config.toml
n_experts = 128
d_expert = 128
balance_loss = 0.00299
lr_router = 0.000348
norm_eps = 1e-06
lr = 0.0167
Below are experts of layer 4 (counted from 0) of a mixture-of-experts language model. Rows are named router (the router's row for the expert), gate (a neuron's input weights, with its number), up (a neuron's input weights, with its number) and show model dimensions 0-223. Each number is 50 + 10 x the weight over its row's rms, rounded and kept within 0 to 99.
After each expert's rows: a language model's description of what the expert responds to; "mostly gets" lists some tokens that are sent to it at least half of the time. This comes from a sample of Wikipedia text that the model never trained on.

# expert 23
router:31 45 54 41 40 52 49 33 52 61 45 43 45 42 64 56 60 39 61 33 55 49 47 26 48 54 59 35 54 51 59 47 53 58 51 60 34 33 66 65 65 29 46 44 42 37 67 55 49 73 52 35 45 66 50 39 41 32 57 48 49 47 50 46 53 63 45 55 44 46 48 46 54 53 51 47 47 63 60 52 50 67 44 38 44 41 54 56 44 60 46 55 55 54 23 45 48 63 57 49 68 40 44 44 39 41 60 45 58 51 39 45 52 43 56 48 46 63 49 54 54 59 46 47 50 42 49 25 54 53 42 31 39 58 46 63 40 53 60 38 47 49 49 48 37 72 45 46 45 60 45 49 45 48 55 70 49 66 65 27 57 36 48 53 55 47 49 49 33 58 61 43 57 59 53 60 23 72 44 49 54 58 48 72 56 41 55 42 43 65 37 42 59 60 60 61 36 64 41 30 50 55 48 72 52 53 45 42 58 39 44 62 46 60 49 33 48 35 52 67 45 65 56 39
gate0:50 51 63 37 51 47 42 50 48 47 52 75 58 56 48 61 56 33 50 47 40 54 57 16 48 56 47 57 55 66 24 62 55 84 43 59 24 50 52 56 33 48 57 62 20 38 52 53 49 50 39 42 45 71 41 51 48 50 44 43 45 44 49 54 55 59 51 64 50 62 52 53 69 61 60 56 48 48 39 38 50 71 64 57 51 45 52 49 49 57 59 71 55 48 55 39 50 51 50 48 65 55 52 45 42 46 54 44 48 46 39 62 56 37 49 55 41 41 43 51 49 60 55 60 69 46 29 38 47 71 31 53 50 51 34 39 54 53 44 62 42 61 56 50 37 68 68 36 52 57 50 49 55 54 50 55 41 51 60 44 56 49 39 48 51 63 48 58 52 68 59 26 52 53 41 46 50 43 75 60 62 60 50 50 48 73 51 50 54 51 52 50 47 65 50 52 56 50 50 52 48 51 39 66 41 52 56 40 58 40 42 33 48 55 49 48 59 46 53 56 39 65 32 71
up0:49 42 68 40 54 60 39 42 46 26 59 51 50 53 55 53 46 44 50 53 38 52 42 33 37 61 52 51 53 68 40 67 48 59 44 51 28 36 56 50 58 48 53 50 22 31 47 59 51 64 42 51 40 74 56 42 49 51 68 44 51 44 66 50 41 51 48 62 47 37 52 40 57 65 51 53 64 50 40 35 54 54 59 57 50 48 49 48 50 42 59 70 51 50 57 38 52 52 58 42 62 51 52 27 52 68 55 36 55 56 38 49 48 25 49 58 33 58 43 44 47 54 49 43 51 53 33 40 49 47 41 43 51 54 50 49 62 51 38 65 47 54 61 55 53 51 52 27 50 50 46 40 55 49 52 56 46 48 59 13 41 50 46 50 47 66 42 54 27 69 56 34 50 71 49 45 43 39 44 49 50 66 39 67 40 53 63 44 45 58 32 59 51 54 53 55 48 52 57 50 48 63 49 64 58 61 46 28 60 50 51 26 51 52 51 51 52 51 51 64 59 65 34 75
It responds to: Event and competition nouns. Nouns naming contests and their outcomes, such as match, win, event, election, award and tournament, often after the or first.
mostly gets: " event", " Award", " election", " tournament", " Championship", " medal"

# expert 51
router:39 57 72 43 61 47 59 41 55 70 65 65 57 48 37 59 52 58 51 64 51 51 56 68 39 64 65 63 46 75 55 63 44 64 58 60 47 49 56 40 53 38 63 32 45 49 44 61 29 53 40 52 39 62 49 56 34 55 52 52 56 40 36 48 52 38 54 55 42 56 60 53 31 58 55 45 55 50 55 67 33 28 54 51 43 42 45 45 34 62 52 46 41 53 48 64 41 51 49 57 57 54 34 42 51 37 50 60 48 34 47 65 45 56 54 47 48 56 57 43 53 62 54 43 35 67 48 45 49 30 52 44 53 68 58 56 46 30 57 38 65 54 44 51 40 39 50 57 42 52 62 41 52 61 49 50 61 53 67 27 48 46 47 58 37 67 41 51 55 56 32 55 60 40 42 53 49 26 41 38 37 51 46 31 56 60 40 56 35 35 34 57 42 57 41 53 47 58 34 42 53 49 29 68 33 44 45 46 43 35 51 39 46 52 48 65 42 51 39 39 61 50 58 44
gate0:50 46 59 44 55 42 47 45 48 46 48 50 47 37 50 52 46 50 54 77 35 55 53 73 39 46 59 50 45 55 50 40 45 53 58 53 57 65 60 41 68 53 52 47 35 13 52 44 54 47 59 58 61 73 38 40 53 52 32 54 64 56 59 63 53 49 72 44 57 38 64 36 47 53 54 52 71 46 53 71 67 36 53 76 53 42 54 49 47 53 50 56 49 65 46 50 56 56 52 52 36 51 51 54 47 50 57 67 31 53 51 49 51 50 56 50 51 64 43 57 46 46 67 48 71 49 47 51 52 42 75 33 61 61 35 53 49 51 49 51 44 73 40 46 56 37 49 47 34 38 35 22 50 62 51 46 57 62 34 29 47 20 33 53 43 59 57 64 50 50 39 43 49 54 53 64 52 42 41 39 51 40 58 48 51 51 52 49 37 39 51 68 67 49 49 44 52 47 50 61 60 48 41 48 44 48 48 53 54 27 58 40 55 50 43 67 50 57 48 49 43 53 60 47
up0:46 42 50 10 52 53 70 43 49 56 52 43 47 51 54 32 52 30 63 44 44 51 46 73 57 46 51 54 52 56 48 50 50 53 31 41 55 57 56 29 50 58 56 39 40 41 57 25 53 63 68 54 50 70 49 49 44 49 44 52 54 49 41 54 46 56 52 26 50 48 46 47 45 53 49 38 69 48 37 62 55 51 69 59 39 50 48 53 57 31 56 43 46 59 48 72 51 51 53 73 64 61 36 48 35 51 56 77 46 48 47 48 39 59 50 35 49 44 48 51 56 59 50 55 76 47 47 37 24 43 61 50 41 56 63 61 40 51 63 56 52 53 43 50 61 29 44 56 62 51 48 42 49 48 56 43 45 55 49 43 60 48 34 35 50 58 58 44 54 63 39 37 48 27 48 41 49 45 42 36 39 55 52 35 67 50 49 49 50 44 58 50 54 50 50 57 50 49 69 64 55 53 51 62 49 46 48 39 37 41 53 64 48 55 55 83 55 51 35 48 44 65 50 47
It responds to: Location prepositions. Prepositions, articles, commas and direction words in place descriptions, such as "in", "of", "near", "western bank", "District:".
mostly gets: " near", " northern", " southern", " within", " across", " western"

# expert 18
router:42 52 53 55 49 47 45 32 60 60 39 22 67 44 66 61 42 52 46 62 58 53 53 49 48 60 58 56 49 60 51 53 46 59 50 67 45 43 61 52 55 42 41 63 52 47 53 58 38 51 39 62 41 50 57 46 41 49 56 33 60 57 56 58 52 38 42 53 41 19 66 32 52 53 57 50 54 51 59 52 39 45 53 50 49 42 57 56 25 44 36 54 37 28 54 56 40 58 56 62 57 53 68 56 54 43 47 46 44 58 30 57 60 42 47 48 54 49 48 50 63 54 46 52 54 54 49 36 58 39 43 37 35 64 67 41 57 43 38 49 55 44 52 50 54 50 41 51 55 51 50 28 40 61 52 44 55 45 47 60 56 39 46 84 58 59 64 42 43 50 33 20 43 42 50 49 46 46 45 39 52 70 56 44 54 30 47 55 57 59 66 47 44 58 58 49 39 51 41 50 53 47 05 47 63 59 57 51 62 17 56 44 60 48 50 46 46 44 55 46 49 49 59 49
gate0:55 52 51 50 52 41 44 56 45 31 44 41 47 43 44 45 59 40 51 55 56 50 45 30 55 31 54 49 59 52 55 52 47 52 37 30 45 57 47 33 47 60 50 63 34 47 55 49 42 44 50 50 42 46 54 41 53 47 56 38 42 69 44 44 59 56 61 39 33 54 56 58 49 43 55 35 55 31 68 48 50 27 48 70 53 52 41 51 43 49 32 46 55 25 35 34 52 55 59 78 51 58 57 50 41 48 49 78 51 46 51 59 48 44 79 50 69 48 48 35 31 59 52 49 51 61 38 48 84 38 52 48 42 65 83 58 48 40 41 58 50 45 46 36 53 36 42 74 51 55 47 47 61 56 69 53 50 51 45 46 47 36 49 53 39 51 60 45 62 60 44 60 61 56 45 57 50 59 45 51 44 41 61 57 60 61 40 63 67 45 48 51 47 47 53 26 41 52 56 55 62 64 44 58 48 55 39 50 63 51 55 40 64 40 50 51 47 58 38 60 54 54 40 58
up0:55 54 36 56 53 53 90 55 51 54 74 46 48 46 46 48 51 43 43 49 47 49 34 38 57 50 57 49 41 51 24 52 41 49 58 46 55 65 49 63 50 48 45 32 50 48 67 43 51 53 46 57 45 78 50 42 56 52 42 50 52 46 47 55 50 64 58 40 47 56 47 49 54 43 53 48 53 50 62 50 52 57 32 47 54 50 35 62 66 57 47 46 44 59 40 49 48 60 49 53 44 62 68 49 66 37 26 57 51 38 56 44 54 54 44 59 31 44 54 58 50 56 44 35 52 52 42 55 44 60 52 53 43 41 47 53 30 59 36 61 49 47 60 34 52 56 47 70 33 55 37 63 62 57 40 60 54 37 56 50 52 08 54 45 45 59 68 60 35 62 60 58 46 51 74 49 45 44 46 31 27 43 55 53 49 36 33 57 52 48 38 50 48 44 52 42 50 58 71 35 35 64 36 56 55 47 45 62 42 52 49 50 47 26 39 48 51 55 46 60 47 58 49 47
It responds to: Commas and "was". Commas between city and state or country in place names, and "was", "is", "began", "according" after a subject like He or It.
mostly gets: "According", " According", "″", " shortly", "^{(", " was"

# expert 52
router:57 51 55 57 67 54 54 50 45 44 35 30 63 46 53 45 39 61 58 51 41 47 68 43 46 30 59 53 43 48 49 48 78 58 43 45 35 46 73 45 46 54 40 75 46 54 61 55 57 41 62 60 45 51 59 50 55 51 60 40 48 53 48 39 54 58 44 57 55 38 54 37 45 58 70 47 51 50 45 40 41 45 63 50 63 61 48 63 57 45 30 35 54 66 44 58 45 55 45 58 45 60 39 47 54 43 39 65 63 48 40 63 55 62 55 35 67 53 35 74 41 49 53 63 60 37 43 38 58 42 62 45 69 44 68 35 43 37 51 42 37 48 64 45 43 62 43 44 48 68 57 21 62 55 57 57 71 55 58 50 53 42 56 65 62 56 57 51 55 67 52 41 69 64 43 53 43 49 62 36 42 69 45 51 52 44 63 70 46 40 57 50 50 63 57 55 45 39 56 53 37 50 42 39 35 44 56 64 53 41 54 49 57 52 62 44 53 35 45 43 46 66 47 59
gate0:48 61 78 61 54 47 44 54 57 53 39 28 55 48 47 59 60 58 69 77 52 49 46 54 50 40 67 50 47 65 55 45 51 51 54 62 40 23 53 50 69 50 50 51 39 78 48 29 58 48 46 70 33 44 43 53 67 53 52 28 65 60 50 50 50 60 49 75 49 41 39 45 51 49 47 44 50 38 58 49 45 68 49 47 56 50 50 40 45 50 27 39 49 64 41 63 65 55 46 53 45 48 49 62 54 60 40 60 39 48 53 39 66 53 51 40 49 52 64 69 50 50 62 33 49 34 37 54 57 49 39 27 48 65 62 63 46 37 41 50 52 48 53 52 46 54 39 51 70 41 52 45 52 46 50 57 51 60 71 57 43 45 48 60 50 52 42 58 44 50 43 77 47 58 42 52 50 39 35 47 47 47 51 55 50 47 45 50 65 46 34 53 71 36 47 30 56 50 38 42 59 46 49 41 27 58 61 76 54 44 46 56 46 49 49 53 50 53 52 45 50 55 52 37
up0:37 52 44 58 59 27 59 57 44 51 53 36 51 44 63 46 48 48 55 48 46 22 50 52 36 51 36 61 47 48 44 37 39 53 43 63 46 60 46 48 40 50 40 45 52 50 46 31 50 38 60 47 55 67 49 34 46 45 49 46 52 27 54 59 51 49 66 53 48 55 36 33 51 44 56 57 55 67 59 47 35 47 59 54 51 31 60 58 47 48 52 66 45 46 57 57 51 50 54 61 49 57 52 51 54 54 62 54 53 34 64 53 47 43 59 50 63 39 49 44 33 59 46 40 22 76 53 48 47 46 55 45 66 34 51 61 51 49 48 58 49 42 52 51 44 44 60 19 46 73 71 46 44 70 49 52 51 53 36 57 63 53 42 45 45 59 49 48 26 39 62 59 40 46 43 30 60 36 49 44 56 50 50 18 38 49 36 47 44 25 45 37 46 44 52 46 51 40 47 36 50 68 40 46 38 36 47 50 41 30 56 51 67 56 65 51 42 47 55 59 57 52 32 42
It responds to: Country and nation names. Country and state names, especially United States, US, USA, U.S., and others such as England, China, Germany, Britain.
mostly gets: " States", " US", " USA", " England", " China", " California"

# expert 4
router:51 51 59 49 53 54 57 49 57 47 55 49 72 57 47 45 59 49 53 48 54 66 57 49 42 53 43 46 47 75 40 55 47 64 40 65 23 59 52 53 64 59 31 67 68 64 47 56 29 50 41 40 46 42 52 48 43 46 36 34 56 41 33 55 44 41 52 44 55 39 59 49 48 35 56 43 62 61 46 64 53 40 56 37 62 49 44 35 38 46 49 50 54 46 26 54 65 45 51 55 47 48 46 44 72 42 41 65 59 52 57 59 55 53 47 60 62 53 46 66 47 62 61 58 51 53 57 42 50 50 38 63 50 60 46 41 49 53 52 43 52 45 44 47 49 66 57 56 47 57 46 30 49 60 60 44 51 63 57 54 64 47 45 55 50 74 45 51 40 58 27 47 57 53 55 77 37 42 68 36 42 65 35 49 71 28 37 45 39 37 51 39 60 47 40 34 42 48 42 67 52 52 53 51 55 61 61 43 52 23 59 45 70 50 43 59 51 44 61 41 56 65 51 68
gate7:46 49 51 50 56 50 51 42 61 64 68 60 50 70 50 43 57 71 43 62 49 59 64 53 48 20 58 56 50 37 47 61 49 59 50 45 71 53 53 57 29 51 46 61 62 45 77 64 46 60 55 44 47 30 46 44 46 50 55 46 51 43 50 53 66 52 49 39 59 35 65 36 45 63 51 48 50 48 41 47 46 48 57 37 47 43 53 40 43 48 47 72 49 45 27 48 53 63 46 48 50 42 46 53 58 44 69 53 41 52 52 47 49 58 54 58 52 50 50 51 59 52 38 52 32 55 49 50 52 50 59 27 70 44 64 41 50 68 47 41 59 57 26 68 52 18 57 49 53 43 29 45 59 54 51 59 50 59 70 41 45 36 40 50 78 42 54 59 52 53 60 55 42 57 58 50 40 42 55 33 51 69 49 48 58 51 48 48 40 45 51 50 40 55 67 54 52 61 53 64 49 50 57 66 52 39 28 51 48 33 38 46 49 33 58 39 47 48 23 56 43 48 47 38
up7:63 57 50 47 62 38 59 50 41 46 71 48 52 68 49 57 54 46 30 64 76 53 50 62 58 45 56 66 36 62 59 60 43 50 52 39 52 54 60 50 32 55 33 46 62 44 52 49 56 53 56 50 46 44 49 45 48 52 49 56 64 36 34 54 47 48 32 51 58 49 53 46 45 72 51 46 54 65 34 42 55 49 68 51 51 53 65 47 63 71 51 59 54 66 44 37 51 50 50 49 42 51 53 50 62 45 69 48 49 35 54 45 56 55 47 49 53 57 67 61 57 39 48 47 29 75 44 56 62 55 53 50 65 38 64 42 49 43 48 53 48 50 50 59 46 32 63 53 53 59 46 49 44 46 71 53 50 63 59 24 35 61 38 43 63 57 72 66 46 41 46 46 50 49 52 37 45 42 83 38 56 55 47 47 56 44 30 49 51 45 70 56 57 53 58 48 59 61 50 55 44 52 84 72 43 54 51 57 40 33 26 53 51 39 48 48 51 51 50 52 53 39 49 53
It responds to: Possessive and definite determiners. Determiners before a noun, mostly the, plus his, its, their, whose and possessive 's, e.g. "condemned the", "Burgundy's troops".
mostly gets: " its", " their", " His", " Its", " whose", " Their"

# expert 53
router:49 49 65 43 32 54 46 62 60 43 33 40 36 41 56 64 59 28 44 55 39 46 45 74 42 44 43 49 51 54 54 44 42 41 42 45 25 49 47 68 49 50 52 49 46 46 40 78 47 57 45 56 44 51 58 56 61 32 64 26 42 29 42 71 46 54 56 57 52 54 57 42 45 58 54 46 51 54 47 64 59 43 55 30 49 51 57 49 57 45 34 47 47 58 50 68 56 43 41 48 58 59 58 46 48 56 59 39 52 53 27 37 48 48 56 66 36 50 48 57 66 55 56 61 42 46 38 46 36 54 29 42 43 65 67 43 44 60 59 55 67 44 41 59 39 60 55 44 53 70 64 60 58 45 50 40 42 48 53 46 50 64 43 49 41 43 52 44 40 57 68 36 62 57 61 69 43 70 58 40 39 77 39 60 59 43 67 50 34 55 45 59 59 55 41 43 51 52 41 36 43 51 56 55 52 61 46 55 63 41 45 37 53 51 55 39 60 65 60 59 56 62 65 45
gate0:54 51 52 45 37 54 57 60 64 59 51 47 53 49 49 55 68 50 43 45 39 50 46 50 36 32 61 52 61 46 63 52 73 43 54 58 49 50 52 51 42 44 46 59 59 45 50 57 61 81 50 36 42 56 63 55 52 34 50 33 33 50 48 50 46 48 57 37 63 41 42 65 48 54 45 58 56 52 64 41 50 35 51 62 32 40 36 44 49 64 53 54 50 44 47 84 55 45 48 36 57 63 64 50 46 50 41 42 68 54 43 52 46 58 47 53 52 53 49 48 50 65 56 61 58 42 42 31 40 49 35 62 61 61 52 52 68 57 58 45 35 47 57 28 36 59 50 47 54 40 27 50 63 53 59 58 56 39 79 48 64 50 55 67 38 40 45 51 52 26 61 46 53 38 50 42 58 51 48 55 53 25 51 41 47 30 59 47 62 35 46 43 70 42 44 67 40 40 57 51 46 42 49 66 45 52 47 37 48 45 65 47 52 42 45 43 72 67 42 44 54 51 58 64
up0:45 32 52 41 58 49 45 39 63 62 50 45 50 42 52 41 44 47 53 47 55 42 50 50 49 27 46 56 52 50 67 61 51 50 48 39 45 50 53 28 65 53 61 62 63 59 42 50 51 65 48 35 45 53 51 51 53 46 47 57 52 71 37 34 40 53 52 29 50 40 47 44 54 49 60 72 40 52 39 64 46 29 33 45 50 47 55 44 56 41 52 50 53 53 50 39 52 52 53 44 49 52 50 45 62 51 53 34 56 50 50 47 57 36 52 60 43 63 55 53 45 51 53 58 40 50 58 51 45 63 36 42 68 47 44 69 55 53 69 37 45 43 46 53 52 50 65 54 35 10 52 45 38 53 67 42 47 35 55 63 65 49 49 45 56 57 56 49 58 45 26 40 44 70 43 62 39 26 78 68 47 62 52 60 45 49 51 48 55 34 25 63 38 46 47 65 49 40 67 55 40 29 50 45 33 40 52 46 37 41 53 40 55 55 49 62 60 56 39 47 60 43 70 50
It responds to: Abstract nouns and suffixes. Abstract nouns and noun-forming suffixes after the, his or of, such as interest, role, development, solidarity, supremacy, damage.
mostly gets: " role", " interest", " success", " function", " development", " process"

# expert 6
router:41 50 68 48 57 56 56 52 47 55 48 30 79 43 62 41 52 45 49 56 46 56 49 38 40 51 45 53 52 63 50 56 52 54 41 60 32 41 46 57 55 46 44 64 56 50 54 55 40 50 38 53 57 47 46 46 42 44 51 34 50 52 50 54 55 49 58 42 68 16 64 36 47 45 64 52 67 61 51 53 44 46 58 44 39 51 48 42 25 46 34 53 40 36 40 40 41 53 65 73 55 67 54 50 57 48 30 57 58 61 41 52 46 41 57 43 67 53 37 59 45 56 47 62 50 52 57 40 48 41 44 35 61 56 59 50 45 56 47 63 45 42 48 46 54 65 48 53 43 46 51 40 49 47 60 57 57 37 37 39 52 39 58 79 57 52 56 58 43 64 33 33 57 45 52 42 37 59 50 36 54 75 43 46 54 37 48 53 60 49 43 38 55 62 44 45 39 44 39 41 45 48 13 54 49 66 45 40 64 21 60 54 50 55 36 53 44 48 49 34 42 71 51 60
gate0:44 26 41 40 53 49 34 61 38 37 50 35 68 51 67 48 44 35 45 69 50 74 49 51 52 42 34 58 47 37 59 54 66 53 37 39 63 60 53 56 60 53 27 41 58 61 61 49 50 25 59 36 39 45 64 46 42 53 44 33 54 41 47 39 50 46 49 42 37 33 57 47 56 62 46 55 52 47 37 47 31 51 74 59 33 49 33 50 53 53 51 50 47 44 45 43 59 33 51 64 45 57 47 48 42 52 46 49 76 45 56 50 42 49 49 64 72 49 50 47 39 49 52 65 45 41 53 42 47 57 46 52 41 46 44 45 44 49 43 50 55 66 58 58 63 42 55 53 46 45 51 45 44 40 20 58 50 42 77 55 42 50 49 49 51 50 59 47 54 65 59 49 56 33 70 50 48 20 40 40 42 54 44 39 41 49 45 33 46 54 51 60 49 59 51 54 73 55 40 50 47 53 54 42 50 63 41 19 49 42 49 50 49 40 55 51 66 43 51 54 43 53 47 58
up0:50 76 67 47 54 43 65 43 71 51 45 51 46 57 55 37 43 60 54 39 48 22 48 54 48 63 50 47 47 51 49 56 53 64 57 58 48 59 44 30 40 48 53 56 48 40 40 56 52 64 46 53 48 54 47 52 67 37 62 60 45 56 50 68 61 51 65 54 50 45 62 60 50 32 50 43 57 53 85 51 51 54 45 64 56 61 60 58 41 45 48 53 54 45 56 47 43 60 52 35 46 50 49 48 51 53 54 60 46 51 40 62 26 49 54 30 33 51 50 56 50 59 32 51 64 59 50 58 59 49 62 56 54 43 63 54 57 47 46 46 35 39 37 59 59 61 51 51 62 66 54 58 56 50 67 38 53 53 44 50 47 24 44 66 58 61 50 40 41 29 49 58 44 87 46 35 53 75 50 40 48 52 60 63 39 40 69 54 47 53 54 40 62 27 46 46 47 55 59 55 55 48 43 47 36 27 51 65 53 40 60 56 43 62 57 45 45 61 51 44 61 40 55 47
It responds to: List and coordination joiners. Commas and "and"/"or" joining occupation lists in biographical openings, plus nationality words and zeros inside large numbers, such as novelist, poet, and.
mostly gets: " and", " footballer", "American", "British", " activist", " expert"

# expert 49
router:58 50 43 64 39 46 38 54 57 28 53 34 57 60 65 37 66 68 60 58 62 52 48 51 52 61 57 48 47 46 49 59 50 65 54 56 46 50 46 59 52 46 45 57 55 52 31 57 50 64 48 58 54 53 47 53 37 43 33 37 62 54 56 55 52 43 28 56 41 58 43 58 59 45 54 36 52 46 58 64 42 39 57 62 65 64 36 65 27 45 34 41 38 53 62 63 45 62 52 42 62 41 48 32 58 59 54 42 46 38 28 52 53 58 58 59 48 49 38 52 60 50 44 58 58 63 41 37 38 62 46 41 45 47 42 61 37 64 46 28 57 31 40 36 49 35 52 63 42 54 58 55 37 74 60 59 56 32 52 46 59 52 51 80 49 44 56 48 60 47 59 36 58 45 62 55 46 34 62 48 42 67 55 40 43 70 66 44 54 57 43 49 57 66 58 43 41 35 46 43 56 36 66 53 57 42 63 43 49 40 38 66 52 55 53 43 55 60 53 55 63 53 34 41
gate0:64 46 74 67 55 65 23 42 48 54 67 41 47 39 53 50 49 39 50 36 54 51 47 49 43 42 41 42 68 53 55 53 52 51 41 56 58 53 41 51 73 46 53 54 49 57 46 33 50 52 59 38 51 58 56 52 52 49 50 54 50 54 65 52 46 60 38 53 68 42 33 39 49 35 38 69 50 50 19 54 71 50 60 47 67 36 64 52 49 38 50 51 79 66 51 38 42 55 54 43 41 63 49 68 62 48 51 45 42 50 54 51 43 48 43 56 59 52 42 52 52 52 57 50 54 65 55 54 33 49 51 36 50 49 48 50 51 54 58 39 54 47 61 57 39 53 46 61 49 53 48 54 57 48 54 34 45 51 39 18 49 61 64 57 34 52 48 26 52 48 46 43 52 48 40 43 49 51 45 60 59 31 65 52 29 56 38 48 44 41 61 42 39 65 60 52 49 60 53 53 47 29 53 45 52 49 58 63 52 59 17 36 71 51 58 41 35 45 43 57 48 27 48 54
up0:78 68 55 83 39 51 29 49 48 52 54 45 47 60 51 40 50 58 48 42 60 57 43 50 32 47 30 50 76 59 50 44 46 58 50 49 38 46 48 50 52 59 42 41 32 62 40 43 40 54 51 42 50 57 51 61 51 38 50 53 54 70 54 70 54 57 43 47 50 37 34 56 51 38 45 57 62 32 48 61 49 66 57 36 52 45 70 51 45 42 49 55 65 73 49 46 41 68 68 54 62 53 49 64 53 38 43 49 44 39 71 49 41 41 24 65 51 53 53 69 50 45 64 51 60 49 55 49 50 45 55 29 53 34 51 34 51 47 46 30 54 58 48 43 33 50 63 69 56 40 37 43 47 59 52 41 58 54 45 52 49 47 59 60 26 56 50 37 51 40 50 36 48 32 49 49 47 50 51 49 59 51 54 50 46 51 57 62 48 56 54 46 40 57 48 35 48 43 53 55 65 21 42 55 59 48 58 51 52 39 30 57 56 51 69 51 41 37 41 49 57 45 47 47
It responds to: Clause-joining commas. Commas, often merged with quotes or brackets, ending a clause or list item before and, but, which or possibly.
mostly gets: "\",", ",\"", "\"),", ",", "),", "—"

# expert 22
router:42 52 47 45 48 60 47 46 30 63 40 49 48 50 45 48 51 36 47 58 46 67 50 53 54 31 66 37 48 69 57 58 66 66 32 54 47 48 57 53 60 33 44 46 42 37 53 47 33 34 39 48 58 38 50 56 48 33 50 49 40 51 51 59 53 43 57 40 59 34 59 22 50 42 51 53 53 49 50 46 50 27 42 48 44 39 52 70 45 45 41 56 63 44 41 63 46 58 47 64 42 54 60 44 66 38 44 62 62 43 39 52 43 49 47 43 49 46 43 48 54 72 65 50 33 61 36 36 52 47 36 54 37 45 50 48 46 55 46 53 41 51 55 49 32 62 44 33 51 63 48 48 57 45 70 44 42 47 40 46 46 41 62 61 54 59 52 44 49 43 63 18 66 47 45 42 46 48 65 32 33 59 30 42 49 39 44 54 65 56 38 34 30 63 42 50 39 61 33 40 38 63 46 58 55 65 56 53 40 39 44 63 64 47 53 40 51 63 58 34 67 45 50 62
gate0:58 46 52 46 54 51 63 49 42 45 59 46 51 34 47 30 53 18 47 63 54 51 35 49 51 50 87 50 53 54 52 40 68 44 43 56 29 42 56 81 48 49 51 53 51 51 29 38 60 42 49 51 51 42 35 49 47 40 70 55 51 50 77 55 48 51 59 47 61 52 49 35 47 40 44 60 55 59 69 45 60 49 50 54 45 59 54 67 53 69 53 44 57 47 45 46 53 61 48 48 47 50 49 46 51 54 47 50 53 51 49 43 35 52 38 55 46 39 50 53 66 57 52 50 49 54 40 50 49 51 37 51 44 60 58 62 72 37 47 59 39 52 59 36 43 55 39 62 65 46 38 28 73 47 50 41 49 64 48 38 51 38 55 62 25 52 66 41 42 59 40 58 50 53 52 46 53 51 54 46 27 54 53 54 67 40 54 76 50 59 51 49 53 64 57 49 24 70 47 60 47 35 45 53 52 53 42 43 42 32 51 64 47 49 52 58 56 44 58 26 45 51 48 55
up0:43 54 44 49 46 56 69 76 63 76 46 54 46 64 50 54 48 60 53 48 40 51 71 74 51 50 19 38 42 41 48 49 38 51 61 55 60 62 37 30 58 49 52 49 50 37 69 47 51 54 54 66 56 60 60 49 50 49 49 39 48 31 43 45 52 61 51 49 44 53 55 48 65 53 63 27 49 44 36 55 27 53 31 48 52 47 51 28 52 41 40 57 50 50 50 56 38 50 51 56 50 50 60 52 52 47 52 51 41 57 40 68 60 55 58 43 69 66 57 49 41 50 46 46 49 41 77 46 43 60 65 53 70 42 34 43 24 58 46 40 59 60 44 61 51 49 54 51 37 64 44 54 47 56 48 67 54 47 54 50 53 55 49 60 91 48 30 58 54 51 45 38 47 50 50 55 40 51 51 51 44 51 48 30 40 50 55 43 60 45 42 51 34 50 46 44 56 41 58 51 48 45 52 37 49 63 48 50 49 67 38 40 61 51 64 38 29 42 40 51 52 45 56 52
It responds to: Mid-word syllable pieces. Word-internal pieces after a capital's first letters in names and common words, e.g. Tup-ole-v, tele-phone, Cy-cle, cour-age; also Marine, Life.
mostly gets: "ele", " Marine", " Life", "te", "ole", " Tele"

# expert 7
router:54 55 64 57 51 49 40 38 37 60 43 46 75 42 62 47 38 51 46 63 65 56 43 43 43 53 57 41 45 49 34 51 62 57 43 56 51 41 60 62 64 53 42 59 41 49 49 57 21 51 51 47 54 45 48 54 38 52 53 29 57 50 51 34 52 32 55 42 53 30 48 34 47 44 72 39 52 51 53 43 36 38 38 36 46 51 49 37 43 47 30 53 41 32 52 54 50 47 53 77 51 58 53 53 58 53 43 55 53 49 59 64 51 50 51 40 56 42 51 63 52 63 51 64 49 53 56 42 66 46 46 53 44 60 68 25 51 49 52 45 45 43 59 64 35 69 42 52 44 45 55 37 37 52 48 55 60 45 36 45 52 59 58 71 47 61 68 46 47 66 40 30 52 50 45 62 46 32 52 36 48 71 54 50 44 44 45 64 46 49 42 48 50 55 39 47 47 51 39 42 51 48 07 56 68 61 57 38 48 24 53 52 61 44 40 42 46 54 52 44 59 60 55 64
gate0:51 46 60 36 42 46 55 53 51 74 41 71 54 49 59 57 57 37 50 35 49 28 47 56 50 37 30 57 53 48 44 41 56 43 67 44 44 49 50 60 51 47 64 36 40 61 48 50 43 59 66 50 53 47 42 59 34 49 77 54 67 65 54 50 67 47 39 50 47 43 61 29 64 59 49 60 52 55 51 51 46 31 57 50 46 47 57 43 52 49 59 44 57 54 48 58 55 48 54 50 45 25 54 51 76 27 52 40 46 38 53 52 40 52 47 47 53 43 60 73 59 54 47 41 36 45 46 46 44 50 54 54 68 73 50 70 57 65 47 47 60 80 55 57 51 55 55 65 41 48 52 53 30 42 42 78 59 58 72 71 56 73 79 58 56 47 62 58 49 47 53 49 47 47 55 59 54 48 56 45 59 53 57 44 52 49 51 46 57 56 46 39 47 60 41 70 53 50 48 49 64 47 43 44 53 63 71 51 58 54 40 46 52 50 47 46 55 63 59 44 57 55 41 46
up0:32 51 45 50 69 59 64 52 54 53 59 46 45 60 50 60 48 48 40 50 66 53 61 44 36 44 42 56 62 50 58 48 57 59 61 36 34 51 45 56 66 50 45 53 34 43 42 51 44 48 49 49 49 66 48 59 52 50 42 54 51 47 49 52 52 49 49 60 50 40 42 44 49 34 43 63 34 65 35 62 38 46 47 51 51 45 53 49 61 47 45 47 46 55 51 46 41 67 53 43 45 40 47 68 64 46 50 48 57 59 66 65 33 49 50 55 58 50 49 60 42 44 42 59 50 50 52 52 49 45 44 51 60 59 44 67 56 59 54 49 23 68 52 47 57 47 68 50 45 42 48 47 53 47 57 57 76 31 35 61 60 63 49 52 34 46 35 63 62 51 53 58 48 51 39 22 56 66 60 69 27 59 74 44 48 56 71 45 39 51 57 33 58 42 37 55 53 45 31 54 47 58 36 47 55 56 65 64 54 50 26 57 56 40 43 65 61 48 67 35 57 54 64 84
It responds to: Institution-name function words. Of, for, in and capitalized pieces inside names of institutions, offices and awards, as in Academy of Sciences, House of Representatives.
mostly gets: " P", " Cl", "P", " Cr", " Public", " Tropical"